config.yaml
num_hidden_layers: 9
hidden_size: 160
n_experts: 32
experts_per_token: 4
d_expert: 32
d_shared_expert: 0
hidden_act: "swiglu"
moe_layers: [1, 3, 5, 7]
router_score: "sigmoid"
normalize_top_k: true
routed_scale: 2.0
balance_loss: 0.00334
balance_bias: false
router_bias: true
init_std_router: 0.0198
lr_router: 0.00263
num_attention_heads: 2
num_key_value_heads: 1
head_dim: 64
vocab_size: 8192
norm: "layernorm"
norm_place: "pre"
norm_eps: 1e-05
positions: "rope"
rope_theta: 93100.0
rope_fraction: 1.0
qk_norm: true
attn_scale: 0.125
tie_word_embeddings: false
parallel_block: false
init: "uniform"
init_std_qkv: 0.0358
init_std_o: 0.0
init_std_up: 0.0358
init_std_down: 0.0
optimizer: "muon_variant"
learning_rate: 0.00982
lr_mult_up: 1.06
lr_mult_down: 2.0
beta1: 0.95
lr_head: 0.0116
warmup_steps: 72
schedule: "wsd"
decay_fraction: 0.74
decay_shape: "linear"
final_lr_fraction: 0.0
batch_tokens: 65536
max_seq_len: 512
doc_mask: true
train_tokens: 519000000
max_steps: 7920
dataset: "wikipedia_en"
Below are experts of layer 5 (counted from 0) of a mixture-of-experts language model. Rows are named router (the router's row for the expert), gate (a neuron's input weights, with its number), up (a neuron's input weights, with its number) and show model dimensions 0-79. Each number is 500 + 50 x the weight over its row's rms, rounded and kept within 0 to 999. Numbers have three digits each.
Before each expert's rows: "comes after" lists some tokens at least twice as common just before its tokens as in all text. This comes from a sample of Wikipedia text that the model never trained on. Tokens count by the router's weight.

# expert 11
comes after: " the", " a", " to", " The", " his", " t"
router:530442533531497497401568532463491547506438537437495496429481545479518487551551482463515574417550585491593539534432509454573417562512497521531564494544418531493561453337539573461462450538364514491433575542543523498500556438550509416574544599
gate0:494485491494448517502430360446497531543481440470471463579474497480453398493476539510472468496548482430435527575572492496510431447491453491501555521569498625445525528439452555436476508406476532480552416414535561473506482519472564463519532419
up0:491537525558508485469394466510501503512574490501465441436530504508431535435494499538517448459529499486456582525481583451512552509539508451498425543427435479534478589562389445427541501406482543429461398454536529471539511462548576506407577537
gate1:559466482465465474400497521616552490548495554404538521468565448478467400549475510598498551474483536578525456470548458541595463484480493502609669499468441470460480476479540535536386523474468485508477505549526477515497532514422547461516453485
up1:393565462498489568474532452513524575478489594524455491531421497569462550531477452461479541478428526454403493465495515479495418451518469486634486545554475487460560469544501556370465590356516432566481591501430484507497443524540498554432504444
gate2:552440446546551492589509470529526376416476461449493530527483543505516448433533502585482530561641488504467490462538474506470480491592559465468558464539518588481524493575528427487524500508524566492525475459474452493521487505494471500569469488
up2:545577547469470491486469514517514509473524525454422382464440527541567554487546457580394455556526493518438467495428511502595436601509411474576556463430570474502519507490463481520398579414479448536507495501498419540500508439504504465506549563
gate3:506557449425488525564568519515485533446481484474439482505506443561475591540405459525497512529556452511456486388547467424504451438450522479479499409487410469525495450531511492420400461508554436437576515535381445455522583423508459444487478489
up3:460525440577416487566537609537491616449499491426552479429560540457470447435499566476515478548472459473467437338479490613511574533431444582485494458498577503583454444514467452487505373534424549465430525488424439459502604465562557439505502539
gate4:487471550382439557437588547520483522470560437522535425444482480491467547454548487538519498426542511533548495474508437559517563518415631463354554426575535510436559595525490482465513493460450504446566549440551543516583542479541494508562497502
up4:511583475483557443537468505525514429511449483494459470423484520488458473540437545464474483450436450539498528442506511397540586415497595554503502505501541511510530486520498385547598523472560442506483363522544551553576513542485425550363566490
gate5:411470512504530511487564477565488494537547518494504468367461522503405530464492514477507532400539468470453523501482501436421544507539392430648586524462559463587407505443490496519436611516417500443516449434544493420541503551450534472548562538
up5:511538547530499458443506511523552448520500515550546460436440495450544521418499508438542496469510521537564499549405567436447504568469530494509573493438490473509608448549446412559475436532543550463492583575555466470466523500517463450575542565
gate6:511563548464408559501534542453540509448595483440502535481470427410529499438449577537545507464555540472454513559591518555463473563504478517527464509428538501526553488505515471537470550540391489506497605553531577509479541530472420486504495534
up6:531455449480517449502506419514484482567523512525498471592482485495614500528515519462592401456504571595448622583503509630521499430447493571474460426456514608402457499476463564539494523545443521450467492573502447516525451419492588549488543522
gate7:440465454572596492459469542499516477452525554530377577486396466594476446469467448522483514517548525516581495454449511510549506391502428479469616452450554457567500518498603479538513546428568479533450527551442453381479528465419487458552599538
up7:429506537396424486504503477486506594461394470450467564447515595530430382509510574415467546478515477499407562559528495550463548518571499542550462524561461460467496549428481495344513441515472429572479445468498556477536431487426502501522561432
gate8:534623521402584436461527450526472538456505465544376535499505421598474478500485559581591452527496463399512438528520560485561394479510424490538515456431472565438460474504494460478421542573464496511475597514493500447569492479564432435515597545
up8:562500546525545447520517475517516447567494582465441492543531428585567541540530516557532392515560412491493597522480482387499511460376486425509578479623481490507477431547485412535451506558418477560512485451508557482489501500479559421468424453
gate9:497489539517480472441420583444498489488514502535517545540496546541593528519571476434462631488564543520390561460609450529414542493498434536457490533431473537482463410521497464618461448494479478508513408529516473520526379482636514491491564485
up9:498484555542492566516466422592516519449545528450373478467510422568426469528528512500498654567485503441594523498444465452482482446450452466516596563558456514573496455458535444547425507449467415514459443467509493496505489523537532523519591426
gate10:504491439485494494470459356482430542569454519506467447468441598544512448502425485481510491451536544464533502519549561476552526528544497568436527585594534542476542432588601457479469526457430441515572479497498501508492594514533482496531450488
up10:585489569457524503512609417450492521555500470507552526506421490482515502448471459471524339433430520475470495610533495455503478567471548460574465493458573441442546493498564411448461492539534528566510501482445396479447536461573585586444496533
gate11:606471463496478446465542516516483580482609448436508523534407478476482493511430478526439558451570474459520554606546519525550485542522425510482516429543524601484520483522469450581454468525519478489513467512481521414439440473451563501536581422
up11:555441516453518494490471469470515486466495466586539403459572511469506568502520508539541531540439544502492467459554375513486477498473572500426457588495494585414556470504453401521548525368455509465454496425538443483434392436519541482546514555
gate12:506471558536441488453510521586422462477518427543525434499523523441581569429493481532429463470541529506627527661485570558431447571517545550531451439536477459495530540568556450508493418463520503483477455492445529569580547553561557611553466466
up12:477482495490491509455442481477507515490515448519464490610535538509473498411516546553438477508453429564577556557483432508473420426639489534555471455506449532523517533493468522523457490561500532567540460540496500466444555416482522463561472497
gate13:562474507432553423543544516585447509486535619441462494479457456489517459600463549468570467496544376580591511388541495469559537546565476561493599458535468413447454495475449435553512438517420437574543551479509412498464457447514589492546520503
up13:481416490485457499497491459517539499566451484431541434467482504534434579492532460483529555544536422533539489513584496438533404448411464497454411535471558518487502442464485557548483485522447448515471448556519388508441505591481528530592405490
gate14:432519468501483481540473493537491556433463465466514527578506465479536567481453501481628496410512323505528618522449529503505470525534470478514522455491552517481486476519410481496531497495509490410645402372484433493466475475491553516520482429
up14:497444497456467524470583496563463484496419453513638432524509525457452527505495476595510512558552518563583490536455500407410484433582458518497442406511486495541479479438521513469478495499498475394445434561563453493405492442480435588409463477
gate15:561538493509469530475468442494494463563490467466570570446557344581484551549547483488483496439495482490399500550431490451479528556473571511454542529572507602499514509428527497431497515564489517556499521480458487548491498424614475567492415475
up15:492537537516407521546510529488475538498579530469441489456509570398464502515491471459521471495435488512528556443466498596423407518466497381566561536472568464632453510536471426398524526485508496447503473490517531540524473592514497451412474504
gate16:502520435513373465511527424535493479571424495497494567459463527523499510570486491545471481504423457532528455516459584490517508462517506466609569439429438575387501416609497515468491589499487386565513594592465422557484516518451523460443496402
up16:472503591473451513518511495491475582499619575491528546503562435520656528517445498511468569592466516453443471540568501467504621501510515409577581523450493472449569537460520588507492533557475500523470513476438599478538440513534565509520488455
gate17:477475554539416525563527511564551496476572582526553485443474436419509528466498463514531569679520381447526545432525585523425535483479506481427521445419530453455458559539350500461522519421517419497627563540486440521502507449509493564390537441
up17:434534474498461495489568470502521575495492530562543427507559528568514473553619526496429458499441412519515463657538532473493466619546500519611526531499449466446463510453435464535546490501517509542512488544539438509559459474509505575629504507
gate18:515483486563421498471485495479469492473533471575405493453475426562548491436443431574456541597471465461507454461552509523511575467519544544379488509543553497518578503536505461440466430391575473482526575500477422470407538533463512479545519435
up18:535515519461456485522534522557358452515568400542546530570487476604470499513539566553555487512533476588448503450509495472462449484430439468401446480546527538510462431601454488540493506558494492489513450532496516546488524502508515456421489402
gate19:506560624364482498469587466607575463547492482461497478471521407542477492455591531481445490494568386481535482484452520395567572513515542488458521422524472449463564567487506504602505486428560404480555521494518467467506510438566489501463525490
up19:433530458434519515501488453497588567509542461396459492479552488495491492466421522529532482539436505510490492506424509472525560515449567507513458636430575502442523484490498508496463535532429542561504572433441536442493500480444471485463641574
gate20:459528481555556457478423477507532414541487557524484503484569471487488449520523502446486535422438465552500537553497471503509447506465495552398549541432469475481450475477532454560486615484445512516532528477536543495546493507528481452503528366
up20:513502523427553480521602454515436548498516407443509479449407425478467509446500511491471551432510454659528495440486441541446460527546559454453440508569500517449505521503546484579512547429555498429468488465549575484530467444503481504506532391
gate21:530466541471416537567508416528542512472492466499523500507438551467466429571472512464505607421521564521490590479541495414564424596407438472456609502538569489412439518484509496402450458594479512550418472517522505502647474528531551525487477475
up21:495448571513478515468499490614496571481432408531492631519522462496486556379521548478518544411493526437424528559508472501547487594578528540537545465492516473416505380563503549500482546502534565539549580536526547423414494368606520549414481346
gate22:495568550492522566483613561526523555557542432545606450554446543442530407501468477468551457620488521503434543597520512500411439453456554591496501485545484586524472470432474481482563455494506494486508532423496357456559499557531469461550554563
up22:516509512465528547491416575574466484608460502576479525475482526446535460458591471443529544524399396447481583513477513463417543526612450562532453440460448554573477552486485412533563531481508487501556444395461511532502549542517510459572543468
gate23:456541426489461419579505487597531522470540483565452564474448442511486590494560498524414509490568491411432502502522527534485490490576475453559473580494509486496540581535468449496490578597501505486525439510483563523459597499524406455556493499
up23:450493461460515486489487501444544501536539532415459505585515479526540444555503457518512470548470461473616500596507477483437507495469531445576586568442478540546514493561457460534435450419527530560461485566543482498407448532477475493542581500
gate24:517366553426530501480520509532453536540587485476469452503404537513506490499616581532529586562455424483432493441530509458464521460509487535352556513477481577478486506503599491473548523508602431499521527421549531503441478493455409515503464511
up24:543530552429498497483483515470506442484459547486479536490576433483474512565545486532453615506421520496597591438440488496562421499510568573536572540492403561468598540399548527544438473545453450350423579454465455477518458452506481473560507487
gate25:534418467456490492470493431516494432392500488457531451527481451472454549506412464533474525454511542551475501491458459602554483443514515554485472417561436528473513501531489458463454599461548558530515479502492462416533541540502582509515607516
up25:548557387473577349496527468479581559434464564452474486533464561450542529505485496490482466466528474417569436447506422476454518524496587466535523510500478441507510479452560482513489402467531568500509540464481440505434411439487512459472528461
gate26:469486515464498492539505519551517543505477537553480480418496537509460458486573456602573461475506494373520391480448549475517574558512425551453570546518498494483594532513511492492539501457483585448549558504489547449438494556450488566559393526
up26:438484462442612534488483472498511540453471566520358520549588483475519508522517535494467578579573464499534537479495354567467521485490433458583528500500517538473487489424543502528537456489540432488513539483483463557461506527411405483466582488
gate27:552453430523514511413564459497439479471546458455586498448486505459524507576477459546598466482474542526491476572517499391487522584438541472568507576463478495557575560430447521479484485465536410473521485452483438564493549457515528524514507530
up27:550508465528490554570488528514490450378605534516449507484489594511566464554605507504442638537548495493513543514495514471456536551527522500485532485555438436422486411483521474484597458504528566478437525501538544479537462513464491570511565421
gate28:526513563486499512413485427584541528409490546516478523436447514521555564417580432516555480537512496439436483570515481492559459525558429501566586502531476476483426575511632340449461509515433496497496565521444482545502474531485523534524530557
up28:519469574469489499500417486537582573463477493509525507601531572449446530456529522405524475452554527499526558591420492520426490576473539440561411418454465426553479492547450575605515523581494501428470511393537406508481462512512498474576469509
gate29:467483507555431494431456539496428557494468503524561609448511450403477499475599483547403520594509520577613451489511543493511640521558482371513481511485479562401492474489458434406500495533552465476520522534498498482479620528507485465531423537
up29:499505577397478511442551529586551504390604473433487474455500482487577476560518478522537554523431461524452513552531561531485502561489471557503467530506452456503510503438464535529511600499542548458445535455514536441496585530444458492456456526
gate30:491564532429513457470502451558552454466478525485455473547448495517494499521433530450481569489588513397610486437501473507572592515573608468544554481537505440426571531526411555578498475548589575501549496532544493419412542523490518498513487416
up30:447542472407488468451547618493455570499460508465473584437529540543523544475527469535553477522548492525435489376540521432492520511520390454500565459516616558412531448560648420488521421481571427585520454485543486438544516431481480477523486414
gate31:462476449530569476458500523490401420466495439503527500407584545563617493529495467558486436479499458507520640484551527489529531504493386450495459564500492516502496510522513516452504557498473462437497461449505501556550505563504458530499540452
up31:526458507458530525500440575386438426529406536445483459515531559486573587546436454475529467568543477538530512528584492460533545459533488392562574474411493484461486567441520538574540499549521467479493503539488425529503435483569451575497552533

# expert 0
comes after: " was", ",", " in", "–", "19", " 18"
router:484558565512503540542535575554557506440515569499449433489358549501516478507482405440522604443537505412536471477519526476539498547521478577574509455531460516528630522391548442538547451501552464441514503562454512525522592397530580528511452461
gate0:524468504488435590501480490509533558450446528581491511490429491464440622428448357504462551458529443476531516520509535553543425544550460496539471476474471560447508508557492451580487418457500531423466539464546551492550520475434497429452465443
up0:515495513539474481495566495542421483551474567397530482521457499477473474598483485578492443447508482527483505540564412385390461481534453572516455487514508510480481606491544460489586547457527499522358444473531506564438390509496567531374525493
gate1:442471477489504530440509449584561472538505450495462453530525485540457491495572578420479596423515519374513429494554496453427522438508574441531587516509564390450489560448507583574579469472493461478504533500413478540473507496477540561572551447
up1:546520434497463444473405483527494462509541470533496444467514438529518477444459642530487502454481421461525533496449499617531479589544521410554512482473514414475424463566519606563514450433518511541496463504473558447498406464541433496430413530
gate2:577473478533462433510432563632496411517438473562545461519422460445516516505540558488377473530572502468463443513478419483539565421568456531490514465488474501413591562497525479542477553489541529463484541543448492481498452548465577544419560433
up2:526440540473501474518431542481552470555374387440483551473528557463476498520458545425492352538460542518483445482406478507498561522517507592467376492510515498494473587474538490535500504522451513542415456509527419518532466534501509473589581529
gate3:556549488458451466541618488512501506481482527519535462484436518502577526474452607576483498533472521519465451574402482478536473542507511512421471507551537555409475513535485521427568433523540382584440459435453455572516525488444532531510495564
up3:448534454434506489485476476543565523448453440481462494585521483503636471485577433455548439535494459441581492539491527448500440508519536424493389474456529456496429460457482625564539523507536470496492487471460491530506437432531473480461504534
gate4:486466464497586561412470504525559493483536480595529533461556522408507522475431417499437511499441568587534537527510463468519481455544489559606440501432478482592495494409591472553481440551536470559448519532584488575512460513530606540499540504
up4:484526386540522516559485438440543504543601421555515482523488522483482517440427538571534427511527489449528505506521510591409506475575573380567515502368534527534506479454471506454497462566493530475432512495481482500577428403511479523571519499
gate5:434532518450475499470509519585583460490441472510425492471452452464421549449522478604617451469568458507544530393518535426546511520553471548504614544505513411508529592474638468575410476584484534570497549576492543559455516544482547496508458546
up5:464414493448507488543535511530466433468443521576587485497498552361486489495467507516499412546503475472438533491497490500500458561486496446438547548579523444544529465572602521530548535558558562551573520375547507460549498499453515462502479600
gate6:519426449427491459449475562497510500409541457539592523527516463557476495553503517505469500422478473446505492495534475470452513493638439508475545423521510495551549566465493538561581447456599506591536518510493415555515497573473529516486505447
up6:438447489483622485495495471443458529535525553489447480445458551434482532522515551499602511493534581544547484444481474473504454533515520548455472521568503529426523466449583430480500397538469464530491511489476543510468529441417439444492432497
gate7:559499551407473527521528528471532476530466507565494506470459511545568541486466564485549514491542526439551536528515616524445434503529444493529465442427551586453499440550476648527489474550528454502454449494524536565557424449537581508531490447
up7:558501435487446440515511460485565543472553542530502491477472488451467554514498595492494509567443493530471514468558473507442494476534515533520548542444446400502490512447511452535507405506556504515512411447467460492492436482493556549473495544
gate8:505614460523529537454536480498469524499551536462429594435521497513511431567581602512545487489482518528521442522523557434466472538547536407604550437518442532509466504612477443509456501503476485456497580499567474456504474534472568494556471414
up8:484428435483463438521514550439440479516519444523519586465557569499465504464528484506454505436493606566532463444519542481606551568457508552496486491530474572543503561441577504417426424485533582532475507496436511507401462567567523465560492425
gate9:489521556411454487440511555508564535544463470513450472500498512521473412421549529552521543507544479503492513570483569469523507454513407496470475489484560469401515529408639505475453445451553404487429515502489581491456392420457498440571493528
up9:496527494564481549523490508552519449496498533388498458518522458506487500549467474505538557443525523512475504498539509565455527393574453392550518472424543574558423410547426508460462487562584537449415538549477519466517492445579525481471499499
gate10:474541597463458572493531508446438535483473513490546551411522553494554468503561412586570528594493502472598565495477393466565465521580585573487600462561437421474426540443569530418573443437501499552472495478477445473479461486502492514526549454
up10:500560455487502456545476566480459543461477440594482498477448632554458475410481532472479494467453537489600528497513419408453508505497413549482528517533512627651482525493528466511497468525429553664518473562424499541543471454558504519538559553
gate11:520520558442615470545500522452488461421393490498455584512482494471582514536600564423563467477532449448462546515442460499431563459565492532481590498523447495541529557587462454536575493595449508508529450497502471491523528473563468430429578552
up11:428415493562495417458560508418439516546567465612441456469491462588507480432470493434550570531591503513557569511430528513590465474536558504511510414560561568396508390480508489560479481400644424472479456553574508433499499512498533547515526450
gate12:497525456523433558556575450488518524421399520518456550508494372513480464441496500499504514533527485503498545446439502661406458426508529471490554400482556605431489473442498510577558531491518533496459531471550490423421474420560430618545407540
up12:485526578431519559515562521481568410489456492549484467542431464487474503508476465497527506483517406429471503487497472493405490514433485439456584429556519578465442455525503506577505479466515419561525482474460479483554461496583580574460526451
gate13:507455480532526562520565559521533526501457516490429510472593418487518560546521453465438421448439478482531654521483440408485456511517555465504437469514513605559490576520478495473503459541538467519504520518527518647545406411444461558524590496
up13:468502582516439516444575476596502526474451509516503490586524501528491478503581454408499546473522534448529525394579431593451486477544494445497535471493473515486498580483491573519528615512480391589552507460531485523473503472474475455389452535
gate14:528545458477462489569491562505546433490405508519525546542423520441432473491461533441473521489587449527546604588493512499605480394545594503490530489445500519469490419564536383494474515479533534514545464491546609484443567415471466457508541536
up14:542518552489484432491496488536648576521454550459489426519564509543501532644468594415578526463431471507532484563420619550460473524474434406505446470410550540425510459517552487431490455595509474450439488486485511487557574454456496472552437516
gate15:578544451475552475498428481500464497526497555460499407563497432454489429500505482595476498427454556490538497452473468471502538471597517467511583563382450539615523524534393511549531503527490503552456443537490487498512494573572516485439558478
up15:482472543489475418587513509549532408554469450521527519532476448421519492497431433440547484506403518532436434505588405489513468480450463558534563488502512546390556544459510403491473532511521400538518527472462506481510518483455547550516518526
gate16:538554493532529529490469487573556441550488535502503456511540377553472424575569537571498544560564535454489445542556465561525564434535487535492443407438394490498524472418520476566518496534542488431490529540510504533613488402518449544546488527
up16:557480422542485474506503597487437553560403579552492483490537491517382448545575584460513513585515590452544571553558458488527459524522428488462510550467497503491508447482566509428406590550367402497526456572526546464495503555507471507553473475
gate17:532473507535475505555553504473527484422523501437559411503538402370500399518504452455456442549548475413462487561509539485500464457522449468451590478539462514472524420440469479494585558479537532472532467599404492518533490562509614554590508532
up17:466448510494540610554535556555452509508516491494525525433594600446428530521545471456492513469503469584582553536463475544467437543523425552542429505451525513567526543544424549456463489564524499533493491448538515556551587492450418447490481463
gate18:458568441545516494478446525539488527468517513565458534546546466457565558533514524438561529501441482491436521570525476553589421488548500395574624521448508447512576476454461524513458553476396589409457502476403444521452419429549491490456548444
up18:520480530519469427585578467553542504548491327513453508541534562480594445473527503574461506521503463588461431517431509515448533546514499485478422494527442449468505486543522529523539487461503473454440397471512533524511557500589515462490528541
gate19:461520503567551553478612450471521530442413432471511500462579478385385412488454499490464525466468517450539465435537402458492591471475442605491516514620423497485545518459515529440578532530457555585481541557510369566502472520470525535601563548
up19:511475367513519421475584554512419491522464455560482524494564365516494436560536486522513506599414472453505581569496518440516457536488478422389528477564444493599492545550485471585609497446482568470524511513565433538478542387524505501399506488
gate20:512497470549506563392478518491442476580466542505511523499508516362459546463466521555447459510481513417545625524493424542601507556551498501550486449557488583556509501435533509556526532408500489460493470555467610609510441461530448599524524438
up20:431452531423441449585551487580507518480425453521435476431549396479564550529488455433525518566478475434537594521571548535489577474563551446474528453429475476460495518449431495509536519488620592546456549480503460457455443403532445549437545479
gate21:456554560554542478557485375451469444546493505462434534498545486430484454450568432371521483504537521493511507544531452515504573545518494481461518462483491468442496536504530509541556523512477598569394600556506507477545546475473470456581525531
up21:481432500507519459477492437416548540508543406464445552547538558549612464531498603468474415482456572523531518510545466462559462517521546546506470460462452482537479498447543580538498443494496502544536395496508442549487431524470554434531583479
gate22:497531488464598510533493568494546482464424486444525485535654458517491612478517473400442452406438454439500588520520553504498521518403464554588466410522462527504510527522515474514538548463494523550504488574458445577494450471503446514590514584
up22:454540541573520612530549405476425494538454468494472473440513445516603544586619479497489473468507420505429557571517409424525429531515404448587473477503447519551459476550547475490537556454464506609493447562482475501443478524541495542472464489
gate23:540452524556525576534544485452505473509367508575455549539489536431515507518483499417520492502493569565470514456457592590445441504441530464585452452449452557406549390457509532484545523568519522455480597455579464491555419488520508452499518444
up23:548513520494558510500524497582577480553514517500428601442442476568532456495498416452553408493528483537457596521480453506476506567510534603510544373475479477520508524422531441542466368586525470481448586535470460327503538593497462446471466371
gate24:529490421517463536472555557414530547521494432525527557514492472487458425478468419566513467484571481566536498569503535468515472491505468584515542446496523542459448488442533515596410472485541547527526600497452525468374416537521509504526455364
up24:522493559558450496536437422452492521574587483546488489526504519575543459468476551460497471524481554557577436623510422552529445444614606458447511573491559459490464406440446516538431507452541477557515515509434516411495483447427444515453522471
gate25:547501585399468441512466512527502537563505523473564512454504541430429560435506431497501513448560474502494444552515508560435482604439520487522540469543591503453678523590445460502428546507491549477575507569433522498433545549568592550466529592
up25:485520442528497439512436449528518557469570481545539468480471565447531465512490436456482453478547513460405448511551519514480487426487648530502560602554459435586457458482448439462431500507446541627459564475529427538519416534413550496585492461
gate26:445520455631520532461556523594544517383514495492458518439551473444474416595493511468446607506546488504530416403465520415545523583573514488414525468437464480444475500505445569508576575578483543535567481453521578572606484488466482388488504427
up26:427500576507493498403422486614547464548467404546400470513636492469523504549478576443592484466473519376532524534464538454459535439500470503576479533602407449414469485497465491546464454440472453570410461517463477480515453478487467488518519493
gate27:496391563482532489439480518493519414456405490462419467497493419447433437545503474438530523476575521436474490503445452480590444500551537478455607526587464541433514524500694462549508443466541496589583578481533436471474524463539417459542569468
up27:437590463451535491439427597427532528528515559541554484512501502472502509418501461465482582429480484473502544433570533497520462407494570465552527448511502452449465522422514463475494498384542522458458595457509433436546558477464520524486531584
gate28:465398486543553513468414478432538484507506388551484607487503568507571485445536557472542435573489556499551475548549493388501481518455544575422444437469386456505510613451468521533529542525465553522498454503467454577519484474487517485491536479
up28:544482477474487521489492379437570454423536515538444401556555484471552491581533551435487490439569460594546454479446454512492461538426546463418462435544520494569584543481618590545448477510486534443520473570405428441521441476451489507494520474
gate29:477536535520521392580515504508542456543523504488430442525563438462528446473532564547547502533458523519541491603544484567574493535522517483559482490493517502401431444580530494501548600525450415411508472520519579498557485574685558520604463520
up29:495425470466481493591472489574469522408519480415568510568456440511561505510520565509572582406438475561478443465428508542531455480570542536476590422559452436538512535514565520468531459497510458560481556538457532572558517414402492580445363425
gate30:465476672428484491462499588569494513540461476529498481448545525538455548502570496527468558512515463494589428522433488466529543392506517463520598468495575542600543477495487381502562433529535526507506538632518540492403425501605481474539535458
up30:492536477522501440471552457534511605602526516478508459369449546614556448492508520531466466426514478563521526548529578536441456529541478477483451577466551594493524527469435390416466553459465430475564451521502553469576528511591562512499561534
gate31:565514507496520462535493455467529427569408492572421589487446401485525478492587435551520573597503471476529527466427528483495612558559499529534506408448531436436501397481462482480490453566530577547503549517548467450570480581493431504593467488
up31:451509572424497480538462430556452537418471485483545472498558489490355569390461565578495467419510464508566533507433498416599530487449493531499545472473519494508543638542478512450558479515474472461571480453591501456500477490474478447477468582